python train.py --num_hidden_layers=9 --experts_per_token=8 --d_expert=32 --moe_layers=[0, 1, 2, 3, 4, 5, 6, 7, 8] --balance_loss=0.00868 --balance_bias=false --init_std_router=0.0217 --norm_eps=1e-05 --beta1=0.9 --max_grad_norm=2.0 --max_seq_len=1024 --train_tokens=277800000 --max_steps=8478 --dataset="wikipedia_en"
Below are experts of layer 4 (counted from 0) of a mixture-of-experts language model. Rows are named router (the router's row for the expert), gate (a neuron's input weights, with its number), up (a neuron's input weights, with its number), down (a neuron's output weights, with its number) and show model dimensions 0-127. Each number is 128 + 24 x the weight over its row's rms, rounded and kept within 0 to 255. Numbers have three digits each.
After each expert's rows: "mostly gets" lists some tokens that are sent to it at least half of the time. This comes from a sample of Wikipedia text that the model never trained on.

# expert 162
router:114110082181174144137166143125156157128201121120147120159157144122132058141126154128125121122156139135143117124181124148128135121143172106083115143137149159156150170132141125118117125143138166094141155100139117139111116109163165142111133085129184155115131168133135137113133115152105134143089113152150100129144146133163109111152132143159126146169173128153131102104121096118129114105125
gate0:112115089136161145111118073129106158141146096118119135149159143138127139132126129115091121094101147143169141100093126149111127151132122139112137156147112132179130123106129124146150127135112109173157135127136083165136192117111134136163109110142136153131127169137126111136177149110164107160082104095147088097076154111107118154157162134165108155138161129101150130141122146137112165090172
up0:101145083087133130119134097182141120144142115075135097132131120139136108114119127134134123129099128153145114111090125130062109127151132179103119129166115122182113145128124125126157122142146110119157166152116168176128152135098091116073126153176136135119129159157145130112178136108127131131101123141128132124092127122138130100128151173141077141167079085121103155157099131146126134152135
down0:139146148154104102143156119150131154111127142145088116123104110177120157124085148119102144157141155120069115175129150113132171108106094123152120120170116151125143142101131126141130102116100087125099133121100155099127109130128121112086113156127116073164133140117139153135131095114083120088129170091122121142191122099149170079124128114093122152099121132117100144103095155135131141169131
mostly gets: " a", " an", " h", " =", " A", " H"

# expert 44
router:144120124157185158102167135147096128126162141119122112173159134130154119142115150128111105127147122127103130133123101145150126144077194113093102140140142140163124182155123193146122150112116127102126148099114107124148114107149113161139155116106166102117093110127110102124111121096163097078131115077127127115111131136159156123103102124104156131121123113107073102143129074139100112111124
gate8:149139105156129105143130127164103125167109109146174116148117148137125154147105130101115145130123147134139110114109154109115156149120078150152173105149119130146147119141120167140150216106130102121145116101101098121124142135109119106086125144156114091135102116133149141146107155112104137162122117071141141153088108129154089130138115147107105095111154121092072116137107140160163184094133
up8:116110140128152129116127161127138129132145126126096136108137104105102138149111092121119108112096124115106133110142150094151121123170088118113131145141130125143114095105114164171104111165135135138182125136167119166123129131090125136069107148091122162116125112143133102126143146127138164125105154162081107059115131129096157096135131165126162175139113141150202135128114165140100127067126
down8:107110122156125178130136108124133128147105160141181115105148083110109099174141103173109124137205146087120125090102125129156114117108119111108117113123097129128138151117112151169094176087141119094144143114178121107107130117120119129150143127148140097120169121097164142117126160136119091142080146074138124134128110113109153104109137141143131113144104090091103143087137117132150136125161
mostly gets: "um", "me", "br", " program", " Year", " cl"

# expert 99
router:145112141173142139106111154154141154118149135136125118168151154136128118125115132089084109100123143152116079122139152102110124129095144130099129159106131139149129146124134105117106100110085118098090143101138086176113085109124147107122126126150154128079134112099126087119099076114165147111088106121143140125112087136150125117100078087126141162117165150140099110087140087158167088121118
gate3:102124107110146156114125136107106114137108115141133147155133100219148141136121148124103135099149137174140112124102141140164130136134121088121125178145129090163157093134122134110103110135123127149153114095143128140089148160138139074113114095168149149054109133152102121109124174128126155159103102141103141117071108165129154100129108138145143140113123143140135163145125102103136147175123
up3:129168177107116109132127141183111148133102146128153129166152070098153147112120132136122138112174133115133120099147143131103147180147132142120149113080149124125135170104088110091147107116135110092112131115103108144107117136117104131121140174133143116179180080149107133143098123107121094097086141141144125159129095116155100114133103105123132107180134136140097118107139131127126159176086
down3:174143150134179115115132137140153134115124158145127103092143114167140133135105131154141152122130144146158136131099137091089112136127133107110101130159089109130135122172148126083127145163113143117128107139087129184119085189126141126141138142146098148132135105149137136154105104080135118113087118125182102117135143129168105111118167071099145127111120150174152108111174133137112166117169
mostly gets: "00", "50", "80", "45", "35", "60"

# expert 148
router:127124142143153149125155141134147130143154158110173096169162093144092120099159156105098072119114159163127104126179144109125120122128176113120110164141147138147115146150107166163123132131148157124100140107131137145092144117164146158107176096130160167149138123145188126147121106108126120074142135178192111134130117118155111107138113121101132117120157151106104107129121148155132112130147
gate0:118108120127120115129124113139100115112090101115145113133137131150138126121132140132125135163089110115127104114159126120118112130101136129095152184126130134131117157075123144141118076111139117126126065110112124129052147183114096085124111115102114122198100113140155106120108109141131105134171178141144132136119124129156161174150083084129178126130126123111095145159136167125133109151156
up0:120138142101115132140126152132132095111102108125143151160121130075138152133106144129119154093092124146182126127154155118084092118131131123107096125127108125114136154176149141123112106145135126154132068099104153107121145141150118100139102156080182143137084143160117128123166145099162163110142143144056131124109114143055103146098137115124128130128106098121137144118115149126128136139067
down0:117136146140118099118097179175129158088137142123076132142091120130106117104133142109148133102137185146095153145099126143144173107148095104158157112163132169116122119125153110135151136117147133095139157178135124166143122107109152129096186095132103129121152153155150105114105087149084124120104164126129151145141125124152142148153169122117130147149115132111121100152116127099127161133195
mostly gets: " is", " was", " be", " are", " also", " been"

# expert 102
router:121121096146141152152140117124180163122161121129159122143179125152095109117117149131122125130128131115148148110174118125157117163134158147132120143108170167164150145177129164175119108132102110139092125074136095190119121147119119168108132090142158141115153140123162100148127114129113105111115124103145092149155114115124101124112117100135176167120146144143139095114193151162095135128135
gate0:079129107119135161146118126196144126112127106147124113197113154112109140140122128136137150098140104187123140125127081156116143145101104142118137094114092131097108153174120132137145114135160160113115145128133120146130113110161114145142156094123151114115123149125119139124074102130147100121116112115136109134178169152097114127112115145113115138150149154170151088087077112147091141188132
up0:105128084140169122122125122156124165106139108146133129144154122113139138099127130140077124125110131092130149123123102062103145148142129125115142117126111152122118169128136134125146184075182139143082137152183129143123109127107123113137111134116137117114128190101167132155124121097155147162118103158053144096124145143110096123126122165145148167141148143105142099148132108138103151157169
down0:124144120123099126140110126120143122123112122092131154146163122134181109130078159112171149121158112116127100162144155094105078113100124136122138112131127126159144130130163104084092085140106101100117110135101110090170175088156111115164101097144130111117147140158152184135126164146089145130131135130134110161156123151098148105144148117177085124126143138151104109078125144113089108128123
mostly gets: "w", " he", " w", "av", " she", " we"

# expert 107
router:128114121136128114148144102143162151114133158136135135137142111123106086137149135122144120103161134120110117119113116159121126101123164137128123153101190145145129134133146154138137156173080106095058113100125121162073120130129154134122145115152140138125132178106145117158097145129128117121120136087177118094120120131137120076123101113082209171100159123123138124123158150172135094106107
gate0:113088151162110149152155145168100127104135132169134111118143139130121116105141157112139172123137109121146148166127129116137187163104107131143171154115159101130149083175135117135137166184143115172106146129172126104091124141149158157129136121133171157137149116074115167149139114117141138151164117159111135114117143120153153139141119101169147098119127100158135118105115095141134087095160
up0:109144157114133084087105158101119077114130109127147162116095155135131123114115130134115119134134132178117116142159130114128124158098145106193154158111131092119183132119111154142113126103123110124138117128128115146093127091100115142097132137136123153121124119193137075125119077129139082115134151097148113134126121120134105160121101125186127103123118119131096108117190130132074176155112
down0:165156108091117121091178162108145124100132112099127135147143112154121172117137097066149134117109107123068124119136115118132160147094128072159148165140148125151142115122097129136136118171115101145141147179136145115081123135149156170127123142130134094132122173143138103148182106091091127126144160170122121103127134124090128113125096109152107122125128115167115105146138120137111152169113
mostly gets: "w", "el", "on", "ow", "m"

# expert 16
router:105120114147175154137137140133134161113137127126161126141171096127110129122170181079124077109118144132134103139140140106143156110129173104101128163125157133135116160138115176140136121133131169141120168115141141129108138092132154156104205082151152164145154156140179143145123088140137096146092140161163127142155122150146094102132091136143150122107156123110100104130107139135141135120153
gate0:144132117162145113156099109102125108152154106107160150161133112136121131110149108140096111117136106118133151162122162166102114105170142103144137190161184131147120090122110099127138124148117144132124132109132155139135105132111148102151118142141124131129144132131151114125142128095160160148118131079088152169111146077115108106100168095135102177108090145128124094135097065144146140068112
up0:099097129156183130174084109090130142139130131134134100112109114152113129116135148139073115087107107138125118144149169131094123119151158084141113183147173085121132089089099120111103119094109141116127118111144127136114132106182141107178145111126088122165150128111138138121163122107166065117101128119119115152127158131111144139147121111115111159097110145122078109131128100142124128097114
down0:139091150084143125119134141120115126134102148119111137094112140126142145112138139153145142145156135142084122116141151110116129108099132106115123103074111127146142135120147160165135143120144148139162106126113111065146156079123134125129135138133146166159132189173134123158145145187156162093110104132145132149154125191139126133155094111076091082119131115161159129146172125149095144160134
mostly gets: " is", " was", " be", " se", " are", " also"

# expert 108
router:133160166166157181102152143131117148136184170180122114154168140141174104132182134107130090113148117095109113131132124118115123120123176131097100156140123129158138169137113149107105130164080157101101157107123132151099102128132143135159136078101146107132104147108129109121112141094132118107110102085149128123138149132131108130093121087098149139126116138121087110079134134160121122103120
gate0:137139144113137145154132129135121134114152153165118140131101128149116125138156145092137152113130100112129102118166126097130169166160088114135065126139109115164151127196150139110099103150180124165099160170126123112130138118184134164169148144117141156126139127127132144130096117152097126113101122100162121134127146132124122111135123130102203137133103160090143124126121145172183155107156
up0:120147160168128104058102127126130142113120113110148136122087089123093129102140125187181140140143119121136134124110169097139100154107130135119127089121135086100122095115099116138102165112107089099104163112132116135132101143095135118106112132138142137082129141115159137146124136114136084169131080105125094115163113079136141142121136081129129134115159075147171109105131129111103130162151
down0:140096115127127152138130079140152136166085167165146094138124174090129094123104141111110119100122118110155178148165125119117120125135127114102112130139171156116149094106152119144184145125150138171139074128128148120122112081114148149133144144113129126142130102155136128108140128138088145108090115100166109122130121159168079117149133168140090158139124156131100149137087162140171141085126
mostly gets: "m", "C", " program", " m", "%", "M"

# expert 65
router:131122117160158138124100169148145163113130139147130108122154140148131113091105161110113104104133144138119088107163141102142152138070150111079149136110129147161133153141121124131109099118119133093099133110101135162127074127117120148136150133154162104081110117077106092136101092120144136139085106126123119095135062144158118108107094066154136130113177146148106119117128093135162105125127
gate3:134106137123121175189104132145103118089117061080152103161114104146141112125127140142128160126150086127139150184144133125089088110138103166154151141126114124107166150152122137121124158150161148147084119143099121143111102103112090130097148127168142111121088186111085140137111138150142145133096106094097131144131133132156125154124162111129098092132151135158133107127161116142122108148141
up3:104088118126108148162077137137156107092133089123146113140112110180138115146108154167117151114139117151147173176163117093082101127131102155155137146132115116107148152168108145152147127143144133110092119130126103087111095105135073125126136112120154088155082156147128130106113103127134174141122155126128117165108133133106116123171158155093125113093154092155158124139147117144124145168152
down3:167149102118162114044127126152149142152120140158130147130107122128121145150175137109179122145077141156092111079102166157180148107147145144138105119122121159098133107115135101130118133069095126154133160149148132145107111120152149112143134117108122146102159096137107122154136146105094098107145154120140128121118087115151133093094080125149144111105100129137125138106142100124161099109144
mostly gets: "87", "94", " 2019", " 2005", "84", " 2020"

# expert 101
router:150118116142156146111131131112114142159124140136189133142176150148113128128089161103148118109155128184103123127142109152149149125111134112119158138130165169150166126135148165145116149085083115117119144116118097123091088161139118106096135109168182108121146118114139102142150129119123093098110133143117100142115112111157156081117124107108165159067147115143120150112133115090163082100107
gate0:114148113126155121101137108145124123140122089092184183137174096119127139098118115113159123090126137130099140147155114173129140141142127143126126151131125153154111086107111118143127168115138154102141146117056123129109103118166111184105131135126121102115104138112153103145185163131105071132120117092131086128114110106164138159113138138110162121151108145148168107172121123150133125089104
up0:099082171116130114152118169155164163139146126109085072165107097151180121134100114138120155141164146135152136092116145147112127132150151107094139113138142122122128143109140143134118156153156077142124086105148140158149154115116114131108105140152165161136096122131118121083102107138173199164130135161132095082119100117137160113124137144156138117092122127153106127136132138138115110165135
down0:122105090136117115075133112127146155083165111113111093143130142124164125104173139098132116132105136100176100133130124088164108152122125113113141124080096170151130117120099152100134114137120122066133147181114141097119111132133146115110125156183127131114066105120133137115156117130170079118139111104138108145139164124166143131169150145130094095154175128123096124117121129141137158118141
mostly gets: " Air", " Wal", " Bel", "ç", " Char", "ş"

# expert 154
router:158149130157141121132135164117097117117152125136129139184109138158129140116120172058104135126144148173124098151147107153180136165103161153096130144142141127157120143142097118101132120102129169085116126094083113144122119129154149131114169114151140123093111120112114090149104127124155094090135159140152100140080131135161086100087088142162132132132111100133135101116158124129149099162131
gate8:118121104130137080126132114156123107121141111088108119154109145113164126124134145124137139110115095150129154125119151091145143125126185146163123093121128168125112069118106131098182115148176084101148126099134122193103134146106144140141146112150093136098114119155182126142108124120122195134128130129107080157123116120103105154088136110132090176120145120141116122087128113116147151098102
up8:140156166163177135108132104101119107114115108088099092086117170110119155163160103135125107112129133108058097091135122135127154165123115151103156136171144107121116095090117130101146128134141134100087102108133079142128155148122135121109120149150120130105102113147148140078151143108122161124085083149130141093120154111149114171103101137144120116146152141109131148149100133144128080098116
down8:115126158132145149134122150074176124088095153136138120099138148128105145118137115137116123108130136073098080161159127133117088158146136120097122111157146120112117158134094129105091123107113111132184111150140127100146069114127106139112100135131161158121134172161093135134135149113162138159133157092152129130165166146148124151173096124134120097123111175130095143117125157137100084161114
mostly gets: "us", "cle", "pt", "cul", "ous", "is"

# expert 112
router:162120112177172112121096171142163142106139143137124131148170136137096086156130174100106100113128152120110148121170147101200136152108146153132146148109124104118178148142081173156134116141106110147093141083149155174122112150141107114134116115119151131119117122098145123140108130142122100142140126123166113146133112091132115123094106090152149163130138156125156154118162158120119133077118
gate0:130105144115171118145112136130114170110153121104156132147160102115116108106143124110108133149137143137123136087122169116171126088150135153107160127103130098155127124146113192162122132133139103109101108125129136161136089179070127076138131128104133120114129137120156140112140134126111153103125065154099121121118172139110141113141131104111110146109113130111176148089158158131079094068161
up0:092152119126110143145137155159178151130158119112136129100135116125109128073086113140135142112147159092078152143125149113111160135096100135128128110108138100141154132189091125149155137120145140122130147158130099092154108160098137117101115115120091119144105158123122145138091176166157130193144115122116124114169138135127098117143104125104160119182143088112110135142145126126094145188126
down0:140153157100109151134083141105083133124142099106133176157133116118142127105120143160145141110134114098122093147158092130086118146132144134152124167140115178143142105131157096133094159140143136124122124135088117171136143129140177091128128126126139097120133101172091075121152112109154142061116094151131096111120106125139141148142166169140112179109161135126135127128137103113124104163077
mostly gets: "z", "ar", "it", "av", " It", "end"